Weights of a small mixture-of-experts language model, trained from scratch on English Wikipedia: vocabulary 16384, 267M tokens.
Below are experts of layer 3 (counted from 0) of a mixture-of-experts language model. Rows are named down (a neuron's output weights, with its number) and show model dimensions 128-255. Each number is 128 + 24 x the weight over its row's rms, rounded and kept within 0 to 255.
Before each expert's rows: "comes before" lists some tokens at least twice as common just after its tokens as in all text. This comes from a sample of Wikipedia text that the model never trained on. Tokens count by the router's weight.

# expert 10
comes before: " the", " a", " his", " its", " this", " 2021"
down0 [ 90 143  65 141 139  92 139 143 124 120  81 113 128  69 170 124 128 118 122 160 123 133 130 105 137 169 141 169 114 133 131 122 118 104 102 140 121 137 107  84 127 164 166 123 140 126 126 124 143 130 145 159 148 110 114 115 110  96 128 109 169 115 136 131 134 164 102  92 133 186 151 156 150 116  95 154 115  93 179 129 108 125 132 118 113 142  88 141 133 124 102 133  87 104 147 145 110 142  89 121  91 135  91 167 124 122 145 156 105 182  71  98 146 170 156 148 153 136  91 118 104 112 119 150  94 152 133 113]
down1 [116 148  98 142 167 149 123  85 127 115 151 140 145 162 115 112 114 108 125 113  87 115 164 137 173 126 120 121 139 144 114 141 102 108 137 125 169 132 102  98 146 157 117 136  76  69 115 136 158  89 127 117 152 123 128 142 152 115  81 169 145 147 120 155 138 104 136 152  99 111 113 106  91 135 128 114  80 133 105  94  98 152 124 137 123 167 126 135  80 190 109 149 143 121 125 135 140 143 127 104 110 131 106 100 104 107 150 167 124 109 125  88 129 105 184 176 137 161 128 147 153 132 156 111 133 137 131 133]
down2 [ 82 128 161 126 130 147 112 146 130 121 131 115 132  82 131 204 164 117 112 106 122 113 138 145 141  96 142 171 139 100 157 115 131 132 124 112 118 113  97 110 132 106 150  65 137 144  86 130 143 139 135 123  90 114 142 118 144 123 153 137 137 171 143 164 144 117 127 129 108 109 147 137 108 117 161  99 147 170 152 124 144 145 108 107 142 149  91 131  91 179 171 109 157 159 150 143  97 140 104 104 152 107 133 148 144 143 110 173 108 138 148 111 133 164 127 168 123 105 137 101 136 160 127 117 142 148  90 120]
down3 [124 121 116 185 134 108 122 139 147 134 114 109 133 150 121 186 121  67 148 117 162 135  80 137 135 131 162 125 158 161  77 150 125 117 138 114 135 124 111 133  95 139 119 144 115 127 143 145  86  93 124 147 114 149  76  98 109 134 108 120 123 121 113 129 139 124 151 150 152 141 118 107 150 100 173 144 148 132  90 113 125 125 159 122 113 130 153 141 109 142 140 166 177 146 101  93 149 121 133 102 149 139 133 122 127 117 114 111 133 141 115 150  96 163 131 122 137 126  58 156 128 131 127 153 141  86 188 166]
down4 [144 132 141 152 126 176 121 122 121 126 113 108 124 100 110 129 118 122 134 130 123 108  94 140  97  69 119 127 135 157  93 141 102 175 140 160 120 114 136 161 139 103 130 143 114 121 184 157  93 103 149 158 137 103 111 122 157 114 145 113 131 113 133 146  96 149 107 126 155 158 145 162  84  94 132 170 157 118 161 133 136 146 106 142  90 122 102 112 157 151 102 114 106 115 127 149 106 120 133 141 165 112 122 113 107 136 215 131 142 108 140 143  92 127 122 165 125 156 105 108 144 150 114 119 118 111 120 146]
down5 [ 93 153 147 122 131 135 136 105 136 100  94 131 149 127  85 100 164 127  85 125 118 138  97 105  93  89 117 108 129 131 129 133 128 112 135 150 136 155  93 104 138 141 172 103 153 161 111 109 138 128 151 150 104 182 120 101 118  96 105 179 144 184 177 120  89 139 136 118 179 144 128 110 134 150 133 144 137 133 169 170  83 161 113 126  85 132 115 113 118 118 134 139 132 118 164 134 133 136 126 109 139 113 154 120  89 124 120 155 155 132 148 131 145 157 161 113 125 144 109  96 128 150 154  82 110 119  83 120]

# expert 9
comes before: "|", "-", "=", " first", " -", " United"
down0 [116 109 128 141 128 101 145 137 155 144 141 131  80  97 134 152  92 101 146 130 117 158 150  95 132 133 151  85 134 177 152  91 108 109 116 118 106 118 116 144  96 104 165 138 117 129 136 127 176 101 138 139 132 170 134  91 134 123 161 173 104 137 124 142  94 122 161 135 135 133 111 118 140 144  94 123 154 142 132 134 134 136 152 165 125 131 133  93  89  76 117 104 125 151 166  96 131 105  90 113 119 121 129 139 118 114 169 128 155  92 110 171 154 146 127 158 115 136  94 160 136 132  78 120 161 143 102 146]
down1 [111 133 101 135 122 101  80 155  96 115 107 157 121 136 120 124 172 155 129 114 132  87 122 107 111 154 117 127 137  87 198 113  89  98 137 164 134 123 105 134 127 110 102 132 130 126 168 120 107 108 130 134 122 162 159 136 147 164 108 117 135  83 150  73 118 119 115 121 115 120 151  77 140 131 141 153 163 168 115  91 131 160  98 125 105 154 104  88 132 162 136 146 133 126 141 129 144 141 107 145 149 165 113 103 133 114 151 106 113 140 149 147 152  90 112  96 144 126 125 134  94 144 116  89 115  88 138 165]
down2 [110 114 128 174 134 105 118 127 140 105  94 126 115 137 132 128 136 154 166 125  95  92 114 159 126 159 146 141  72  78 132 100  99 139  91 134 156  96 122  99 101 141 149 124  85 138 131 128 133  98 155 130 163 149 110 104 143 153 113 115 151 139 104 138 127 151 121 104  94 152 119 126 102 142 128 174 146 177 147  80 148  75 148 124 123 106 149 122 110 117  91 171 121 133 156 150  91 124 104  60 150 106 152 156 115  99 107 102 120 113 151 141 151  92 100 149 111 127 131 174 137 108 130 163 163 128 135 170]
down3 [176 160  99 104 126 117 164 131 158 163  89  98 123 133  96 133 100 106  93 135  93 122  77 134 137 148 140 131 112 102  94 133 134 135 164 152 154  83 152 107  84 128 132 155 136 144 116 111 142 118 140  89 129 105 168  85  76 106 121 112 125 100 144 146 150 163 150 143 150 117 155 138 139 139 115 129 171 102 129 124 106 149 131 114  94 116 144 116  79  87 134 122 126 121 123 143 186 123 166  93 147 154 124 105 157 148 135 136 108 140 102 124 156 143  99 146 125 108 159 114 139 122 133 137 149 113 150 101]
down4 [120 124 131 148 122 149 141 129 101 166 128 146  89 148 135 167 118 132 109 148 192 117 102  86 164 150 104 106 155  95  89 155 104 118 153  76 131 104 105 139 126 145 137 125 117  92 125 146 140 105 113 149 160 117 166 127 116 123 139  91 142 112 179 112 138 140 138 106 134 120  96 186 163 125 153 156 134 103 136 124 138 142 124 127 159 134 162  95 174 159 145 138 147  99 106  95 123 112 109 131 138 161 124 136 129 117 173 156 113  69 133 130 177 143 189 161 116 102  94 160 130  97 117  91 137 145 128 143]
down5 [155 126 124 156 106 132 136 109 128 173 103 166 128 149 155  91 154 122 119 103 176 156 129 123 153  94  81 102 160 104 194 135 120 106 128 116 142 116 150 118 138 135 110 135 130 120 128 114 118 108 131 133 120 136 135 131 108 119 131 136  91 113  94 137 135 159 119 145 149 112 148 136  98  96 135 100 130 127 105 118 156 147 114 157  87 171 132 139 103 123  94 143  69  71 107 128 111 103 116  92 129 147 117 103 138 149 146 131 136 153 126 137 153 121 101  88 116 101 164 119 136 184  88  99 138 131 141 130]

# expert 6
comes before: "\n", " The", "==", "The", " He", " In"
down0 [130 107  94 177 166 155 122 150 158 143 114 163 132 138 183 126 126 122 108 160 106 104 151  82 147 110 168 107  87 108 114 135 159 111 126 162 122 158 124 108 138 119 113 151 146 157 111 101 101  98 147 104 122  90 121 107  91 214 111 153 119 107 101 133 149 165 119 109 120 106 108 125 143  97 125 117 147 116 133 103 108  96 123 162 121 120 142 165 149 121 105 130 118 128  86 137  98 143 154 102 136  89 114 128 124 132 155 129 122 188 145  96 146 142 116 132 142 169  94  72 127 130 163 130 120 153 158 119]
down1 [101 126  93 149 136 129 107 141 126 100 146 110  72 117 180 141 101 129 161 118  92 127 135 134 129 174 138 166 137 108 150 138 120 159 128 156 110 133  82  98 128 114 156 157 175 208 124 121 115 158 161 137 116 114 134  83 146 115 156 120 153 108 135 147 125 150  95  92 119 145 112 153 160 120 112 154 101 104 156 113 102 122 177 166 108 141  92 136 134 138 139 129 102 176 128 118 138 115 120 144  90  85 147 160 129 119 133 157 147 144  93  96  94 133 146  90 100 129  86 131 119 155 119 109 115 118 118 104]
down2 [115  95 140 152 126  98 137 139  93 129 127 178 112 146 127 134 122 157 127  91 101  94 101 145  87 118 154 148 102 151 133  99 116 150 122 104 144 128 133 108 133  75 150 158 158 137 134 139 142 104 138 134 143 145 124  95 101 140 110 139 133 123 175 150 162 124 137 125 158 127 156 163 144  66 105 118  70 105  97 103 102 116 112 106 119 126 139 123 167 116 149 127 152 112 144 115 119 133 169 143 130 153 115 177 114 135 113 149 114 113 178 157  98 221 144 135 152 141 159 104 153 138 149 147 107  84 148 127]
down3 [ 83 112 156 126  94 112 134 148 138  96  95 104 136 110 101 120 165 136 133 103 172 142 107 138 118 149 142 122  97 101 123 146  99 137 132 108 114 159 132 134 132 140  81  94 178 107 110 172 153 182 142 162 109 152 174 113 136 146 165 113 110 122 128 123 141 105 123 139 182 156 129 139 135 116 116 215 129 169 146 164 107 148 133  90 122 127 122  63 133 176 105  85  94 123 143 142  80 132 122  87 128 128  92 128 112  97 140 166 131 122 151 148 141 104 128 134 148 128  98 123 130 164  88 129 140 110 159 154]
down4 [134  74 143  94 147 151 160 161 144 105 142 115 149 120 101 105 148 116 113 113 101 137 120 101 133 134 138 143  92 114 101 157 139  95 106 122 149 128 125  95 111  97 129 138 126 144 165 119  98 142 158 107 176 134 121 109 111 129 129  89 128  91 140  93 135 124 102 137  90  94  72 136 133 160 133 122 121 120 134 112 117 126 133 149 108  85 121 176 143 113 129 109  93 133 165 139 180 150 135 143 102  89 168 129 105 149 143 109 152 135 128 142 142 128 128 157 132 157 125 120 136 156 173 106 105 107 133 118]
down5 [148 105 126 122 110  97 155 119 105 115 138 115 109 164 169 161 105 121 136  99 122  96 124 132 146 102 131 110 120  94 144 139 131 181 138 139  90 141 144 147 138 145 134 106 117 126 123 166  90 114 113 119 127 156 140 153 108 132  92 123 133 117 154 120  98  97 134 166 130 115 134 124 117  85 125 140 139 125 128 158 153 132 174 149 123 140 158 131 144 144 125 127  93  91 138 122 114 108 126 175 137 110  95 128 109  96 152 117 106 164 110 101 125 138 153 111 121 111 116 125 143 121 154 126 147 122 123  80]

# expert 2
comes before: " a", " in", " by", " to", " of", " as"
down0 [132 155 122  99 151 167 129 120 125 154 128 113 120 135 118 113  94 115 116 138 139 184  89  89  86 123 119 136 141 191  84 148 152 103 132 120 146 117 155 121 131 155 106 145 132 132 112 138 130 100 132 153 166 155 139 113 115 142 120 143 138 115 105 144  67 158 132 145 134 103 103 114 116 135 126 133 136 138 125 135 154 119 114 158 147 134 118 165 137 147 134 115 160 105 129 129 144 160 132 158 174 133 113 154 113  97 143 139 114 136 126 127  89 168 102 152 123 142 130 143 112 106 134 163 103 129  93  83]
down1 [100 121  56 164 100 114 127 106 141 124 128 149 125 145 126 181  95 105 107 132 116 119 132 187 101 100 177  80 113 155 129 110 117  88 159 146 135 114 169  98 105 118 150 143 122 130  70 145 137 123 128 118  94 106  69 139 204 105 149 114 103 108 141 120 131 105 126 123 150 113 121 132 108 138 121 111 118 123 133 140 113 121 187 128 127 143 113 102  92 129 115 151 166 137 138 132  84 139 103  93 127  91 149 100 141  90 136 116 161 136 144  96 129  85 148 152 127 122 123 104 158 126 106 145 140 117 145 152]
down2 [137 114 141 146 125 165 137 147  80  84 127 138 114 117 136 117 165  93 129 103  99 141 115 170 161 165  93  78 122 128 129 136 135 121 121  91  97 133 128  86 125 148 134 191 155  87 142 102 127 156 126 119  96 155 136 113 172 155 127 146 142 130 152 123  79 124 110 154 116 129 128 143 140 116  75 117 144 147 119 128  83 152 164 104 109  67 131 109 145 161  80 111  98 106 184 133 147 123 117 122 123 116 100  90 136 154 135 104 129 126 120 141  94 133 114 119  96 129 114 109 144 121 125 140 140 134  94 110]
down3 [120 128 196 138 100 113 117 126 123 181 126 122 137 103 153 121 105  97  74 143 107 142 139 148 130 167 116 106 142 115 140 112 151 106 108 122 127 124 127 137 150 122 134  71 113 127 128 107 121 142 138 146 152  87 141 108 112 172 130 123 114  78 119 150 112 165  90 100 169 115 102 141 138 148 110 147  84 152 132 102 135 106 148 129 188  88 106 106 163 118 161  94 113 119 115 151 134 115 147 133 129 124 113 111 136 148 105 108 127 102  90  90 128 125 156  88 160 108 130 130 139 138 176 114 118 153 138 141]
down4 [ 62 120 164 117 119 171 153 124 192 153 163 104 132 124 136 120 119 156 119 142 102  95 173 140 138  89 176  96  99 112 148 119 109 131 197 140 172 118 160 151 150 112 121 110 131  86 140 111 163 110 136  90 129 129 120 103 140 136 147 136  73 128 156 114 120 108 123 112 155 145  97 133  95  81 134 153 132 123  95 154 106 136 129 140 154 120 130 105 123 145 103  88 106 134 126 147 111 167 112 116 142 143  98 110 131 175 108 142 148 143 119 151 130 114 139 135 133 150 133 123 145  95 134 152 126  88 100  98]
down5 [105  91 155 136 180 148 134 158 121 144 122 133 150  96 109 149  93 137 109 112 149 105 104 106 111  87 140 151 100 116 135 142 125 142 156 125 105 115 114 116 141 108 172 134  93 137 129 132  82 129 100 128 140 144 136 150 134 122 133 103 136 125 147 137 100 158 160 189 164  97 123 108 162 158 113 135 153 121 133 129 181 110  98  95 104 161 137 124 134 142 135 132 120  97 100 154 100 149 123 112 128 126 149 104 107 110 131 119 132 146 141 143 123  87 150 150 145 125 107  98 160  97 115 112 125 169 113 125]

# expert 11
comes before: ",", " (", " and", " were", "\"", "i"
down0 [124 112 100 115 113 142 131  83 126 115 128  76 107 139 173 133 116 153 122 156 122 138 116 122 145 109 125 117 130 121 113 105 118 131 117 103  86 143 129 118 147 150 118  89 141 145 128 118 154  99 135 154 113 120 161 107 108  84 123 174 139 133 103  79 120 122 175  91 123 149 127 109  95  97 126 158  68 136 180 182 160 102 128 135 140 171 159 162 144 101 142 104 143 167 148 136 112 121 154  83 125 171 134 151 150 144  94 184 167 136 132 124 113 163 183 133 135 136 154 138 108 133 101 127 127 135 126 134]
down1 [115 131 114 107 110 125 142 146 157 143 129 155 137 119 109 136  92 138 126 168 147 133 132 126 114 121  92 133 102  86 132 184 113 123 150 118 132 102 174 120 158  98 153 140 138 140 139 122  99 101  86  59 113 115 133 116 144 137 119 150 151 134 112 110 102 172 175 132 150 122  85 104 142  87 160 135 104 130 120 144  97 101 111 135 112 192  74  96 126 152 126 113 150  98 119 149 186 124 127 157 113 156 151 128 115 124 100  86 110 119 116 135 140 122  89 133 125  85 154 123  52 135 124 160 115 124 107 173]
down2 [134 110 116  93 129 116 163 106 103 132 146 122 139 127  76 112 112 108 138 163 113 136  82 129 133 143 120 140 130 141 110 152 151  99 150 136 116  79 102 133 115 162 150 125 138 151 157 137 148 141 127 141 125 102 147  85 194 133 123 157 135 108 117  77  89 154 132 151 149 118 147 107 167 130 145 118 155 124 152 145  88 139 167 111 113 130  95 101 134 139  92 140 100 116 100 126 155 122 113 124 160 106 168 121 130 156 126  95 129 125  81 131  86 114 157 140 122 124  94 111 158 149 126 152 152 133 102  73]
down3 [105  64  88 153 118 113  96 146 162  72  84 158 123 154 127 133  80  98 113 129 127  89 118 106 133  81 155 165 105 106 158  97 119  95 125 103 103 136 121 119 106 172 140  74 131 135 106  98 131 107 129 138 109 178 144  98 139 117 142 109 125 111 107 123 140 143 126 141 179 133 148 141 158 165  90 136 154 134 144 141 177 107 153  94 129 114 117 139 155  97 119 130 141 109 150 123 114 151 158 127 107 147 155 146 148  95 159 127 124  95 126 128 143 144 111 168 169 136 116 164 132 132 108 114  92 156 142 133]
down4 [145 152 168  80 108 137 142 144 138 129 156 152 105 135  71 154 118 105 135 145 145  88 128 109 120 144 127 131 110 125 115 120  70 119 157 112 122 116  86 116  86 109 166 111 116 147 143 121 122 133 139 160  99 196 122  84 157 181 151 139 148 105 127 137 116  94 138 155 160 145 147 131  91 120 127 149 174 163 103 133  99 165 112 127 100 137 126  70 137  98 108 163 160 108 134 132 123 155 162 140 130 131 113 108 126 105 124  96 168  95 109 131 116 107  98  99 131 112 142 151 153 131 147 110 126 139 195 109]
down5 [168  88 109 104 125 157 165  75 135 152 141 100 144 154 128 122  95  94 113 158 105 131 123  95 115 125  88 111 158 164 111 138 128 105 113 130 198 156 154  96 152 130  82 119 108 120  96 138 116 177 118 166  96  92  97 113 125  69 147 119 131 109 145 101 138 136 152 106 134 123 139 147 144 124 139 145 131 138 144 116 159  93 132 132  92 119 130 148 113 108 143 156 103 205 114 102 107 169 129 131 108 126 126  81  91 148 101 159  72 172 149 115 132 115 111 147 137 128 127 120  74 123 143 117 131 101 130 111]

# expert 4
comes before: " |", ";", " 0", " 1", " 2", ":"
down0 [173 104 161 137 103 125 109 114 121 121 134 178 125 123 105 131 132 116 151 130 127  99 113 115 149 127 135 139  98  98 112 140 161 125 112 128 109 150 145 138 150  92 115 154 177 140 121 147 139 130  92 102 140 128 125 158 111 101 159 109 124 110 144 126 157 112 123 149 106 202 128 104  90 114 139 128 127 118 138 136 121 144 142  90 129 140 129 122 163 120  99 106 121 122 162 117 123  95 115 149 166 173 121  91 141 196 133 120 137  93 120 109 130 109 132 179 209 145  89 143 131 147 117 119 164 157 117 121]
down1 [137 111  92 173 128 100 136 121  79 142 122  92 147  81 152 154 121 141 165 132 157 141 168 100 117 114 114 155 123 123 124 108 132 105 118  94 135 105 135 113 158  86 119 117  87 117 154  89 107 125 161 161 123 153 139 131  98 141  77 128 107 156 119 133 126 174 110 176 108 119 109 138 158  84 103 154 103 134 154 138  86 149 141 134 165 150 171 117 124 130 127 145 147 133 130 112 112  96 135 111 162 101 149 141 141 121 148 112 125 104 140 163 102 156 149 138 137  80 124 140 128 118 136 147 134 144 187 184]
down2 [148 124 123 123  77 178 147 110 148 150 102 150 111 127 134 186  91  82 130 142 145 142 113 160 111  70 114 149 119 127 125 126 131 172 174 132 129 139 170 160 126 128 153 153 155 116 150 130 119 145 117 102 168 146 116 135 138 109 147 168  62 197 103 123 137 154 152 155 102 128 124 110 119 102 132 134  99 112  95 155 135  97 117 117 125 134 111 102 118 157 130 112 144 116 127 107 147 171 120 148 131 145 150 147 136 111 126 123 131  88 110 149 114 164 117 150 118 113 121 124 158 131 129 119 134  85 116  96]
down3 [121 121 137 142 111 121 130 121 116 118 128 136 120 168 105 144 110 121  88 112 158 147 143 145  78  99  97 107 151  94  81 133 145 118 168 168 135 146 134 112  64 127 133 107  83 143  99 130 130 125 126 138 109 137 128 109 126 111 138 122  94 126 165 152 145 116 118  99 130 109 141 119 127 157 151 174 102 142 103  98 148 189 120 146 131 130 146 134 127 138 122 158 144 133 132  76 138 147  92  90 128 157 124 112 138  55 118 156 164 129 157 125 136 117 147 170 136 116 134  75 129 109 124 115 113 138 147 140]
down4 [141 122 174 125 115  64 126  95 173  69 100 114 163 111 129 118 100  92 121 124 136 158 113 160 122  99 128 122 139 160  99 135 109 153 128  80 120 132 125 128 125 123  98 102 122 141 107  68 106 125 140 143 105 145 121 118 110 132 170 135 213 149 158  80 129 119 151 103 127  89 115 132 128 158 144 143 166 159 140 152 118 115  94 132 111 114 147 121 162 100 139 127 149 118 155 145 140 117 133 135 148 100 158 137 112 157 112 137 121 141 115 130 153 102 139 107 126 106 138 140 143  88 144 125 109 127 110 137]
down5 [112 156 135 154 128 139 122  72  97 125 146 129 133 135 134 112 100 131 105 157 134  99 114 136  85 152 144 161 139 171 102 121  66 140 143  98 189 123 110 134 118 109 135 154 110  74 127 115 162 125 131 135 104 120 142  93 127 122 179  83 122 116 114 158 112 147 102 130 139 151 136 109 161 122  96 127 115 141 132 152  92 131 133 112 140 150 138 141 130  83  86 116 109 107 154 129 142  77 157  84 134 135 147  72 154 107 165  59 145 165 148 103 124 111 154 131 106 120  94 106 126 147 158 107 138 128 108 149]

# expert 1
comes before: " of", ".", ",", " was", " in", " is"
down0 [157 145  96 119 122 161  87 113 135 111 130 148 101 133 166  52  91 132 121 100 145  98 135  87  61  89 118 136 122  73 145 123  94 149  86 124 142 156 139 120 187 148 131  92 154 129  85 122 163 103 170 122  78 127 131 166 132 135 170 103 137  84 126 129 145 111 135 109 115 115 102 131 139 138 106 116 129 148 135 118 158 115 114 143 132 134 134 137 106 120 113 133 138 137 129  87  96 173 135 142 125  85  95 134 134 103 140  90 154 144 142  53 150 132 160 139 137 102 127 151 145 158 129  94 132 119 128  98]
down1 [153 115 109 127 140 135 120 133 140 123 136 144 158 109 134 146 119 106 129 104 131  98 106 105 145 130 147  87 190 103 111 100 142 119 126  77 122 140 121 141 133 116  82 129  67 126 154 104 107 142 141 175 135 116 122  94 126 149 113 134 121 122 116 131 121 163 110 138 159 141 108 112  95 126 144 122 128 133 124 131  96 154 102 148  97 141 115 137 166 126 123 124 125 128 124 158  94 102 117  94 142 129 136 102  98 157 139  96 153 122 139  94 108 176 115  99 107 193 119 132 142 153 129 162 141 121 129 117]
down2 [129 109 147 152 109 118 150 128 112  82 172 152 163 105 124  90 139 118 126 129 128  87 128 106 156 124 123 151 125 121 111 125 137 192  99 139 139 131 131 113 134  98 150 141 116 153 109  90 149 103 164  91  76 118 115 123 156  93  96 112 109 111 141 117 135 140 120 125  96 108 147 135 173 152  72 110 123 149 141 100 139 124 121 123 126 166  81 140 136  86 168 150 144 101 108 182  98 150 105 114 163  80 103 119 157 152 138 147 121 110 166 114  89 132  93 123 116 116 112 112 117 120 124 158 126 122 156 128]
down3 [152 161  95 121  90 150 104  87 116 148  75 125  83 109 170 124 112 169  85 115 154 104  71 142  91 126 123  89 178 118 114 154 114 132 165  94 150 137 157 143 119 171 109 114 106 104 157 151 125  62 103 107 140 115 112  94 110 160 139 129 171 113 137  86 112 110  82 129 130 124 142 101 103  92 163 107 119  99 146 132 130 134 106 109 109 119 157 122 124  93 141 119 112  99 166  81  76 168 147 111 102 126 105 145 157 111 135 137 157 138  84 144 157  98 133 111  96 131 115 150  84 139 152 137  89 139  99 154]
down4 [128  94 131 118 108 149  92 148 159  97 108 162  69 114 183 145 149 119  92 104 133 142 129 147 112 135 138 158 115 147  89  93 128 137 133 143 146 146 131 133 165  92 104 129 143 102 131 146 167 137 118 147 131 156 144 155 134 135 142 112 136 148 193 153 132 125 134 114 150  89  96 124 154  92 129 134 146 122 146 173 132 111 164 112 151 146  63 112 115 114 137 120 124 144 142 117 161  93 108 138 106 168 143 111 163 148 139 168 127 113 121 139 122 135 125  81 152 154 113  99 180 138  76  81 151 158 103 125]
down5 [163 115 119 151 104 150 144 110  90 132 115 140 120  97  98 110  93 124 132 116 162 121 123 135 163 109 161 103 124  70 160 114 110 140 179 123 103 105 124 105 117 108 154 145  91  97 104 110 171 113 120 130 162 138 144 142 157 141 131 123 102 150 113 172 121 111 124 147 134  83 119  99  98  96 108 139 117 125 126 142 125  73 123 181 107 129 146 112 144 117 144 134 116 115 141 104 137 153 111  87 137 126 172 126 174 123 124 128 137  98 138 123 104 103 121 124 179 110 129 119 152 102 106 144 143 159 103 152]